Weights of a small mixture-of-experts language model, trained from scratch on English Wikipedia.
Size: 13 layers, 64.5M parameters.
Experts: 16 experts in each of 12 layers, 1 pick a token, a sigmoid router.
Training: 458M tokens, 6984 steps.
Below are experts of layer 10 (counted from 0) of a mixture-of-experts language model. Rows are named up (a neuron's input weights, with its number) and show model dimensions 80-159. Each number is 500 + 25 x the weight over its row's rms, rounded and kept within 0 to 999. Numbers have three digits each.
Before each expert's rows: "mostly gets" lists some tokens that are sent to it at least half of the time. This comes from a sample of Wikipedia text that the model never trained on.

# expert 12
mostly gets: " F", " W", " comp", " Comp", " Born", " f"
up0:467505475515515473476478483500530502491486518516495469474512458529477477487497512436472522489487525528524488492506488523529503525501512502491494489502547509475494492508556530503526528474501517461505498479495484483511522481485524472503479531
up1:510484530512468470479482437506521489528517495480486506519531485480486503513481499504445465496474475454524492512506444543519481532490487489508509494464525543461470442520494500469512507494490495502516511497562505541530495531503472465510497512
up2:558492446543506471520477506466504490518557519436542505506509510462476509416472491497535517532526448489542503502538470477498506480510514510532517535503507488501432516489546503493495486495498459480458508498482512527506507422499491533500496497
up3:521470543518486509514500501521490516491533520543508508518503525491521545451522497497520497491470529442494549476492486534470490498544478523483476443486485535540529462503464488480499521483556498487547530481454527525453512477495516484542552453
up4:509522518481487541509470545501499456504495568517485489521485459463476515477518546496464484498553535491483496513489474504515520466518527507497483503488501544492501497472506547517539517521539539533503530555504472520484531496432469497448503487
up5:559505507522440467534465529528485505523476490508476534511500509500477511447495495507505485527500510483472521490527513603458473489494511534493490481502451480490549509508484482486477487495539514481492479487534528507527509510522488507485514536
up6:480498523520447510512501492524487472456513527502512511537528484528482509500503501498509463498515512540538545523455473504508515543486500467470488522497483516491471451435480499464534476521498451488522518502500514466525494515494514531506487498
up7:505476503496499485484489461478491511510528520466516518493509494476485480501486516535487505550567503508516493488518507530503522517513539522487541552490515510509519520522468505488476490521493490453475522529506515545505524494517511529565489442

# expert 3
mostly gets: " or", "it", " and", " &", "om", "up"
up0:494511497501476479454491501499509477556484512472515510459519515500498497476483525478507487523513494467499534485502480453511504499478503541443515512512495477483507490485521513499515532487512464507499544462474525484502475503507474446509515482
up1:514516528520470501504508492486501522508489459533486503471495502484492477493474503472441494487527488491523525506518477488533490535519469491494511452500478538442542487549494449505528464536543434505530489488475467545514521520511483476493531475
up2:499519479475502515487488476482477498495516508513505543468470464520455440523518521486527535499469526529471492489496487544543469502514500468498492548484523493511505514518464491474495479490525517508484520536481499456578497512503484513449490503
up3:473497469468488492517502488483504482458517522504494513524492544490523558513502440481467506535503505486483463499495487518475522481533486455475514502470524509507460483525547498473499532521522492491489485484479508531457511540509525499476505523
up4:506507484470528517494497494534492463468507476555488470489523473466552516479482527491492506524471549480537499512496500527530511516513511518477499520494526567523490462496480472489506482468459517470521477533491502476544519489499491515541473479
up5:489516539488479478502474499544491509467501510479524491488447507471506468493510507562513472470508553521526478524512506483537496493532467544496499542491511554552467548462487488481529516494453464496470465490548465502471497479529483510488475515
up6:544521563446525515513529474481476541510522480490547510492518495478491499528499482501487513521525548508510475521496477519473480486529489512523474480490473509542531519561502564486506509461498482525486519485508438488455468491456496512467482528
up7:513523504470468505485503500501492539472499444504507464521500452487479533515481553446499524528457520468535522512510459506494490497476502533577479550511486495539510464554475477524473528503492511536488488501552510506504534520524478501488489478

# expert 2
mostly gets: " where", " when", " which", " until", " while", "\"."
up0:486511508486503499471487521472441538456488485486500521523547495506477474519493527471472571460504480499493519447465502519491512499486516505555508519575522503499488515488491473525513504556453494478483541540499527490469543474516528484498524531
up1:493516505527482508503488489531540493536541456479480508524464469503473491499504476495493479499547503527498490502546509494496505461518505505578508518496455542497502536490504484483506521529508498483496475469571535499541522486473510487477533473
up2:486503484473482458525510532474492487490497465442517472439441486478496522529485499486487488521478549494532499517483497516516484520490520505469490444488508558528509526451503512493510505519505460455509503502524493493521521461539482516516490489
up3:473535494513531520506518477466502503517493497525513484527521527496480495505476518532537449470516491468515486481496481549505507536479473510457464537510481497524488515488517470507527519513530468515569455529493493495505513517470503487482514507
up4:525509469467476483503522479515515530506511546496514464490520513494494510534440497474487503499495480479513487469445493530519519483571504446498535476522504466473522512513488477538545513468483504496498469502487472502490445484488521535510440494
up5:516499534489522512480506526521507499470510484498517506487494518500525514514481477478503514516491532482545480478515506511479435484539480550492480480499504461452554493470496490544488475506454467474497510508495513488489508493532493510523450508
up6:497513469476521480513491474481546517520500508483491515514495498484504486503507528457548517467500465541529499535506450504496512496485484504497512446540472492502465502468502527532509492492500553499475435499471526472520502528525511475508480491
up7:477475450454537463499531488489498514520514522519502540518498488542507521498506523473493483537456464459479496515489544498476453478468440525477539489506508500492532468510521506497508527507501452534507523441498494483511484495509516492461491506

# expert 6
mostly gets: " p", " km", " ft", " water", " mm", " kg"
up0:503514515504479488500476546499513499491528503493510554542504488506503505478462463511490485441516539548518477529495480473491494507493494509486519484488507498503528489455495478508489504465450523531520481497514506481545518482470485477484491496
up1:483505457501503570485490535546495563533476514526543513551508477490502519507500521482536544485510477510507512537502479485528505511520490534537504453531463485451483483488466488496514461493537478518500512500497492486491512535533500509516463486
up2:492537433506475492510508470528507540506500470502509497530501476529510482490547527489473500531522532477473503471505480506502529512519521432474455468504487508538488510537495518567524477492516491475499509504520453495496485466464518485517505495
up3:515471498473493518506502531515498457443495517493475522487449474534475466481490543487470506491532531521546527464479496516480496457501498503542487495531552533531525516503458513509532488536493490513486506525479537504510510494553517485452511480
up4:530490472503517535510489499506487528534484511550489458496479504439475520473507524520504537489473509498468478460517477523539511505511483521530515526512504493507486558522509514442498522452488501540495500527514517473515506499491494471504457522
up5:487487500498503499492457511548468483465497483465479538510502533500520484510489514497510535484502515535532528523498508452509532492488463541474499547498449516525511535555473516524476554492519511528451474535491459475554489479527461468455470472
up6:512504506439533494501507535505506490506482462522517470492503450538470499488526551466539518485499535549510510509472465481470523525509522508478456529497447499507540531522518504469526463456482484462487497484503490524472468513534551516507507512
up7:464458500510489520529478543523463481511516489497461498533483499554548483522493509470521511495536459503519524538512503533487514553496518479484507468543474516505543509504488487479486554501511508517497511505484529538480525497533477507505479469

# expert 11
mostly gets: " L", " H", " G", " due", " Dr", " R"
up0:513500506502528471484470476571494508482541509485476476517465496476480492496476498471499511509538521500537513507518539465523487502494454516521494511492515544494484458511503524502538476489509557533457508524505521465499496518480498511512494473
up1:480487509532495515505484522488522513513514490537501525509480525480476472501538505453496465491492498487506493490506486558511522505492536486527469498525520476457471547484473499473495493537493511471491506519455476527528493524529526494548499517
up2:476489511477537492537492508509512479497530485518504485486471423529513481493555525505455479513494527498463520511533527471522510489521448489504494479539512531523488530509526497473562513447501466476519461484466542519452525457537471515497448506
up3:463545510474517467476500523480539479529479501548469505486470529521538474532499481455455506530532532495519480527489504489530455516513499494494477507472530449487482463481501484473526560543478528442493529478541477483517516489496492498528512500
up4:530480511514543498481482491460507522505517476502534527568476506491552508512504464508540479508536483550520540505504476478508519501477543517536513507504493437490511533536502459527474514508475506505481510532512502527487528520496505544480491544
up5:495508479539459484443496528506508497519502525485465493544488454496527459466491496469473509516533515539520532488486524482482502548495468511490488524524552476517526513443513483560523493523541504501496526486501463447475476513500489525514524424
up6:539478516518521496497490484522525485535498480511475547466476441499502509446491437502556505548516481477477520505472508502483473484533493529533496491497502517534535488573474476484484495484495532486461483499443501488521520520529496499508490457
up7:523510487488497464511508463517474505532551492494506521522485449521531529502511525503514486499544513499463520544477527508507500507471488503473483477533489492516542502490518515496477501511482475486487453513526458471482524520508483504563498494

# expert 1
mostly gets: " they", " They", "Career", " she", " Species", " Candidate"
up0:546505497479498467484583479510521527517489512499501500454506496537511526479502515505465502514491550477514478497524511467480481496526532482517472448503517498502499475475524497486482487491489506488500495542506486523453510526472510495520498489
up1:509525466506493516455502492526492475499471488530518498484503464521446549538515519517491544481501509469487506533522499476467505491513512511516545506487486477513547532499532485542547533490529495497494524459510465527540469476476480567526469494
up2:495495460480510473474479484522492491523471505498527482517539489536541530496479468484528522503514467502524514514499522487516510482483464549483513526509488521547471505527461486548514498510486493475494480492490510498484515494532523467505488526
up3:547540478490492504491480498495516484535554497496511522497498480489509524500474522445476498493503531464502480528493487518515515484521480477539469480530541463471483502540520528535536478479500502486486468528506515531456457480457537499467495546
up4:528468470474534492436538517516498496485474534466499498466460510493486496493515492480520532570474500489557485534480489502470498493494482494558524503531490474511495462457506488500501453484465502507499507489529479514506492500501510446495527524
up5:533467486524499472481472524530511508491497467499512480489495487543463456482545504531493504508507517497478518472510480452463492511507513541533500501502521488488485510486504529526489469473539516505473457480481526552486472518489497506451500454
up6:529541471472499526501511526501488477496507533470513460514456516490533482515508479503481414488521494532531496491510491467529506550561506549495529479499530492528467495525462495517497495532526479485519473477499475517465478539515479523492485506
up7:483488535505513502562463512450509513480489521507502520481454478514531489472485496509495496540488494470509537524498523544481449512498487548511533538510534505526543491514478474467525478451510489493501492468520516486509489538476489491512492506

# expert 5
mostly gets: "CO", "PL", "CH", "SC", "AT", " drug"
up0:537515451504501505482482518486523519497469565493529503511483512495481489509507502481430509547491500494515457526541485507523484544536540496491522485497477507510487509503497486532526530514498495487430520451522538472466502530438486528506463479
up1:512463483508530498466511477509494449484532523490515492470488510519479487535518514506504506514473497519510479470517497503489475484503504490535427499529540473506504449492507508486520462487492510460502515462551538474496506523447448502495530470
up2:470486493507492492509447481473486539471507505474525560521505499521494528509472471478502535528481517552512504536450485511487555535536523505507460546505477502473518526547523515502500557494499514513505481520514517490500476514489517509472457496
up3:507530489499469528487494486492490496506531523471502510505510500485484488522502541513513520508507551517490524534476492457500526505478473521518550547518466477477501474492492477531484513446507484511486482441481525518501495520511538516472508512
up4:498484494523519493469548485517516513545526511476541515479499516511499498510450485467529493524517501495554506527497551478489514481491485508487480495509548459512493490489503436519564464496531524526505506486540519517514480547506492497523450482
up5:492482547444513485501542516497546478536531506469486457539494515519468501469511497554513471483477500502473454525489475494522538511487447522469467470504527513480493494520507488484508438458508517503483483515495527496520521527478526506508474477
up6:527494491518536511476500523467499484509482500477483509492486497482476506465469484517483450502439490508535508526540514511499501485484509528516482478523481488467497547514489457476537428505443508493452514489517538526499471473480521498511512514
up7:518487482503505528521510538523509496503528521503463504522510452473505507487506511523508525493478553525476453526464497497526535507486472512506488472463515482434519522509577500508534530511491531494472507484510489506509480502525531517523487497

# expert 13
mostly gets: " con", " Con", " ", " (", "Con", " −"
up0:543519474509478486502476493508476464491507519490513458532508485476536471478511518504521528455472534515508495510493536529534487514525535501555542502480471501478513485494539510490494513511445504506480460509546493493482477470514505530447536504
up1:548522498496523523535492501453542534538497503480477471524519454482515471474481512527459520530518509518493497494525488480458487507496501477548501502495488477450503511520533524488541507505493526506464525531468503496516490510458487526512525468
up2:489522516505498521521487460488510491498436486508532454497506503529493510537495487538477518494478537473565542505485508515524483484529527520454468510521482470520452482478456478462454503473504509500541509454504522566517521483508469480509481492
up3:504530535476451459488488536471495538477545472463470469451533508492487501503520534497530480467448510481517474497485505524503516461455499476471509510511512488503465499457524504498475473515490522523485475488466494478552491499488487485455472489
up4:495522507489505535484504496511472503488541517475504552473548495477483497491468503494482494498523502539524482521492526520535494487545509496508524514516528479517501503491525492451528499546494502514470479518489526470494474463498456518465447543
up5:504506486515502464484500516523486477511482490518443531480532461536464454531516513503486531519482466532461481474494455514451509519508467515496522515461523524546533532515535485482514507487545498475528466494503497495470484525480469490463515495
up6:496467515486493516522497493486517467480525494507478488498532467523502527438511504458496527500487489493516451510546491510527441498499506510517473518575463514491535469563513519537496503541452515498510539479508510520484498488489520497496453504
up7:505489481467493502485469437494500517495516518541534501493483486524489509518493458516520511532575552493485485496495522522488523451507471492498520493483484492442510481502526554466469535504482477481513480481530507506469504471500489461508529491

# expert 10
mostly gets: " de", "|", " De", "=", "De", ":"
up0:515505475478545512488515531524463506538494497564530487506482510496462495475479519505460475508501464488509540484516515519473492517498537483516539488471499515453469512486524506527508457473468472521497491491530488514461464505480492525509502500
up1:493495499477501466485520503532511490531488504436519491510514469507482532493485530546490481510498542480535441502459477481489502537498464491510516466459479495495466529550540483504525512502514521486479501469502482455516466508542477506474485434
up2:532497531491470465464540485499472462507511490484532520482476483514526498499498526488506464510517514509494481486477455537525474513503498505486472507527482535491526497530430432501560475568499472479465516469510514512478472514529487509472505479
up3:531484502461482500537505496509529509526482506518479492479469493501519531496506537506522532481473541534533468486473499563511525555448505513477527515504482524540491470504511513550520480545469478521479479491478446533535495524509514454481478527
up4:505481489503493497484467469455516513494530511458469480478459509516498554456519504513483511437531510483499512504501464499521533523532464452533530489510544499497511542493462496476502435510461504499468516545551483522491490479483519514568500486
up5:519544498510506487468543457493480503498503484506486474503535475519484516509475508492476490504481533496470459476470531497451506511508525499514523533515518491524496522504517532510480510435548449483489467477484518518493556509513464482539484491
up6:509474492484497481512538516437510468494526491471516460522485496505490476479455461491493499494496520525486453531460501480485478523541494513451468483547485504479539502496456480514544480478531485541539464524524480543482537510518526533519478519
up7:495480486522529520495478458468479495473505503489480517510486526533496544536500508517429497475538492525502466517471482499491472542494486569486490514514476492482510505523490496473525488469471493473479517494480524520486482484452497496479481498

# expert 4
mostly gets: " is", " was", " are", " had", " has", " with"
up0:506503490469484481520471571463500501515471492523513475489480518491497523480487466446493525514483459490489490488531474537503537507480485519492472530490491528508502517532529522517517472530519515487497493556509487535517504441483518493495532485
up1:493478519549483512536541556475475463480490515507507520524473507466507472482496509494492480516486500493532454489500534502479531518499479446475511531481542506502484474457493489472480506521481486477487507497496496462488484550514508471509516479
up2:505495494482549497518531522502457454490550482517476526519502545524464497511530488511521525526488467505486562514506512487527529532518487532515507467507535482480502506520511439512455520489481550476510464517498522523479492481500497491488521468
up3:509469516450514489556456505521530483532525472496504539514479491476475492490560476475534493524500517490473517487515516515494506519466478503500496509493503530479510464493468437517512488502500514541521489497483500522473504547457516434509468487
up4:495493525521515502522501481491474498526499545499492513468530477488456511496497503477519531498508508482470502494504522472472520484538484538514478491474495505455552510477477492539489513534496478500452516488534512499487528488486456509513485480
up5:463502496521524468508495525487500502480470503496523490482500469511432514461524484473495498484518524473485511447519473580478483486514478522508500535516551517478457447496508481513482501495483522516525548499498502473543519479496485461476508491
up6:459446508498511469500510505484503537498516463471514549471501529498482457499519447477503529484461499532517535546489498495489494520519523509511515506549532524492524517511445521486494502484557497542486481476494497484464492428472500535483483497
up7:516497504525525511543478468473511502548497546525476531489535486547491488495457524526468497545469490512483561459529483501494454467526488498541483522520490492506512458500520519460522497485543492513508495543526541546505548460499464486470552536

# expert 14
mostly gets: " Pa", " Ri", " Pi", " Bo", " Ru", " Du"
up0:523511544517509512491486577518480514521499539522536488507530493484495493495545484480519508490510479496516524537466478510537490466514464509497529507495521506552497483474499501531528521491504473525527490482493474491504512501506507527464505482
up1:491469493524476518479516488509475523497492444513524488533483471467464486504500516468482498545537495482484533512505493521470538501479500544525505508484511473511563457511529470526525517507561499479546462511515542471499481539527543499464537498
up2:523514489529502489483493515492432509542501465494512514524482516541452512541528531512497499511493503517501505515472498515527510493516523490522514506538504476487501505520467517516490490508479522506501479478510479527503519505507488532497498489
up3:496479497506514508463515522501524599489490560479494460478473521496558499499500506490507491489511498482493519512515502432508496522491517557515508479505478494482471483488533509507516507516492468492472549544511491535535502507496512490455502498
up4:510479497452507497468521513500500526526536457475503533490486455503505485522478469442511481472478454471487507456526562515532461486464519515472474498487508531458504520535513545475496520503529507512501489507510492490490515498483484508496535483
up5:485492501479484524509491504461503513541508498517509498500499510547494481566492498490536522525482471472512523531498461506514486470546519556472527498509529463491478511566457506497486477472487505491471482541494478492486490477469525546522469464
up6:500514514521504505437538482448516496491535467476520442531470543498506484535473490453514514528505463482506508489508529507529485478501528530476483560513468461489483488526492511523473525502500498521480520504525471536502509558498496521471463456
up7:498453487492510503511509507485501523489504511456443527505544520540490495492509538520511515498521515505517515499497511468514506493534533551467473505480514511499478499502495513485500524487485494518472475497494530476510514541492538488524489468

# expert 0
mostly gets: "ร", "น", "า", "ง", "อ", "ā"
up0:505497504512522512492461524502494493496508504506492476505499498488493494496490475576543541505529511477535547489493470490515488484483492533523552528533512490506502503493496505493499493500480529505442511473531463497496477549527537502504500501
up1:473487496522457503513517470523543559553490489524472460521501494516490514496455551476507524488501453516504500510502481537517483537465518455472521487452503535510489463511508488483540500466551508515546505490469523524538457497532502538493471535
up2:521515510511489513507493492462521520514485449468504509499525509524534481471474494469527504502482496495474490569471499481542510522495548545525511523470497507525470516515491491542505563510482462517505499498514490508506476513518475503506493495
up3:495499524498520511500430487512509508502468474515516478496509527473497496523519556518503532498478472534451529488508500486527490522510510510506489523537515467473489503507509501514493493475501525497523493521524512491482502523504480510483475464
up4:481477522508484498499496544534470473495531490517535520497471484428496490462493497507501486505453565504508481504470502500508544475532520459461524486514540529518526508518520526477522548513504525555523462474507511520528485447489515502496492519
up5:466488513482506510466472510490505507453439536489519496519477489498463511495481518508549485496508466517521473502531513452486523517511524507560533501506469478476479466496489494515489484506497566511518537513476510510491492472541465496515508479
up6:469513509513490497471471462498514487506516514497442490493472509488490509535506477452515571498523530540480510499477486515499506486517521522504497496553521544510521527498508560467544515490497480461510526477504482552491529502508500485534510525
up7:479505467456462497480538503507517493439491530517497477485460476454495491500494472502470514548559536494477485479503511516474528517487474527494501548450479492491527462490498508494500533508533525478494479464482494496450467472491515469484515452

# expert 8
mostly gets: " his", " its", " the", " their", " an", " new"
up0:478474522518473487452475508504505471519486531538499481466504488484484545497432489523500510492529500494517518497448460493549499505495539540505490464540498498500449549494480491479481470472476506512499469496521482505487506474544528511495520516
up1:499513486491472530512514544489529518507485482547522527473506494505465484500534488522466504497515489535509513527523473559511486512468504564480469528518535500498529486496525512493441506497516531488497504467488518506463479468500536487502500482
up2:531499508508514481531511509511496497496477477486449538507544536496462500522492496489513522517542496509514529506493470550503525482532455525470504512535508520502479504512501519507544508487528519535519529517480483520507494494531497491528451517
up3:532503486503484474514555474516482492518468469507549478497454502483485490523511508473538532545512528490507544517461469506501518493457517467456503487491541492507496506495501498510495485475509523485485501449492526482523523467517518478504520524
up4:524485551523477500521524453488525519435484488541484469489482530530499497503491516497498536479479519519526438516508483524489476492469457445521488489460514541507511520471534504511506490477487518465530470519530511477514445505516499489479466488
up5:513484500489475531529543508561509512454501523516521495503511518472474474488499535507500498482505490483510486511477519480528501498483514460502524494514506545495517501437517500540511528559528505473526512500470509530492539500495509517477465487
up6:476487517468487540456498511493508530503527521526497489518505507509514473486510487490502513484524502497492492490471447497502457455488474500520492460471528490536479427504498484504527464481519478516476535478484469501524483489520469512449481496
up7:491489507475504502470500494578514537416487496487480523501491473532516501513468492510502509536481530505523519477472501499515501551496470448483492460532462463556491506484485490495505474502510492428441453489501474479471496559492522531536480522

# expert 7
mostly gets: " Award", " United", " Angeles", " Prize", " Best", " Play"
up0:526472519435457511500556473512468501505537514510488515465510494507519522503499488478494535473497495469526496486564482512522470441522482521473440550480532477490532543550484539501487503501508512460544528549512468525522463515468481537510473492
up1:509491484500536487509472508542497514508536510490534510512535507481536504495486452507505527490499507418489546525461482496527477516513460502491525474479523511466487499528431545476497500470528527470500497489527479472446505500467485495465490538
up2:502517517504470495432472577499507515496511496505486536488490485457480504496493497459509491503493512487524497488469512444492504536534483539491477512490457507465559481529456502522484496522522510510452505542502448527517566459483515535506480487
up3:508505523489509510510510529493512527521522483507492469459520481474505544485470543506516491454506498489501500470484461517520477540543542520463518522500443504462475506436535487482509495494477542499486533532508465453495494530492502475510516468
up4:446475464505485478490494513479496503476474478493487510559495499503474514519471491459500550480489457525448485485520536497506514490481468537495512530473506506511481555514502536516544524476507490523506540526535509481478487502497519473514465515
up5:513480521506512508513484515499441499508502485490488482491480502485520541485534440530518501493512493493531474477473470510485483501494494538517521473487503535497534559489526461496467490519488530463480469463542504546492495481487498500524463518
up6:514512498491484508478485506494510521485474536506470530534482489462484477483502460505523534524467472515472511490543456511529487481516446457485521533504534507524506486521491465526504528512475509494549492406477485545511499464529525492504514529
up7:488462503539493515490477537513506479499502495469517469522508527493482509543442521486524520512475477538491468491458510512508469495479478487540513455494459500457531525531496537513516451504484521469485516507528498512476470490514477498503443561

# expert 15
mostly gets: "\n", " \"", " re", " ==", " Re", " ex"
up0:497460454465502528511505506511510518509473493483480495500515489517515485490514499507501486453531495523529477473494514526492496518512514473468503457565559525521484524503510474538511477499524528501436522523489517501519493524446474482503509491
up1:484451489490494521569529504485532475494498486515490487489521516498472511490481491486545552466464490527528482500432513525519450487521479452486501526515456524544511462510509517482507530532502466494512532536500518560486498487490527530509526534
up2:501497506502500513493430527497507512521522491515509448477483525488496475446549499475500488502533496482537460505493451546521468503486478556491483482502500534463471500506511445499513519526497517469547501500532520489523506513486499510484462556
up3:506504486495475501520494469481479489534504559531489486483471491532532473488467539537479514497506476483471550584472501476482510528501517533515512522487496486524482500498536534455474491510433493495519550512524463550482465467507488541499526509
up4:452460490511450471537532536508485513497483483526508530484489485510492464452479525542487466463501484527502479503497491497488501535479489489496506471465515491501537481506510526493505475531501493499497491489474502447498484489474487458500493473
up5:544479470521470518467470509479513498496495484462469446527484517504494548517518487502516517464498545566472550493504526482513521494528462497485471475526511494509513516499477511525513494518489521452468537538482513468505523469490473496528506478
up6:537479476502442514537492472500469455524492483452506469470490509539501496492477466536489515492515545505501493512488527471499541498517517537507504474497472511443517501543514511504468547477515519465504518527510502501470497477473487488487469466
up7:520468502463451489453512516485481479463567501503531482524474522504516479465492506464421471477463507481538491538541470512531503479544494507527507465508519481522515526495520470531528511543475507538500525523490552511497531503528513504496503480

# expert 9
mostly gets: "1", "9", "2", "vo"
up0:436496496489518503483507539450541555489516480478505539512490536475511438477495492482534536503474521495514507511472490490467520451512492537518510507505520487531481491521475524516482520458520542543520542517470462506502472526502472501493471467
up1:481475527493529458536490511499512475510506510463503503479506481478517504469527524534509524477529522531486508520495499497499518539501490490471512501516538528511526475498513533514477506560487547441497468514581551504493502491526464468530488531
up2:503508529476486479507516489514463483558517460485539507509543524478497558507482495514468519503498487465467467501513501496482506523478526498458536513506472502468507540496489471507524537496536474536484471520519463510529500500471471516504480520
up3:495518510513480533481444540488521496534501523501504521502493513483497477544488509462485456537523541497525495553463475554486500522479491525485490508521470496484491443501498470521493551493499502486506523506485449522548572459450479508480459491
up4:469504487465527458547487510524510494533510527513539495525499504471478519492505530509495534490477475522512485490502492510505500490508505524513484511486467514499469524506516497458480568482477460481512510522499511522501487512482505471454496510
up5:486445487470488529485511452510497511502472479557554528492497433497525473504493486534489441502505487480550537488491490523501520507477500501503450504524461512502444491482484460495467496509491493487486534462518545549504475552473493533507489509
up6:507512453523499499531483523486545527497528537459459529527485481520544528497503513512513504485514509556529502525532485467459509480493542517535493502525481460523511497487509454480506506480508548514541514515496498491527511475475524525481509555
up7:501509521465509488506487491500494537527544514481515480502470460501512435513511499508469523450462509483466479548494512474506474517498493506549515471474527507543524500476472490528584505471464488511526514485515476496499512458506518500499513491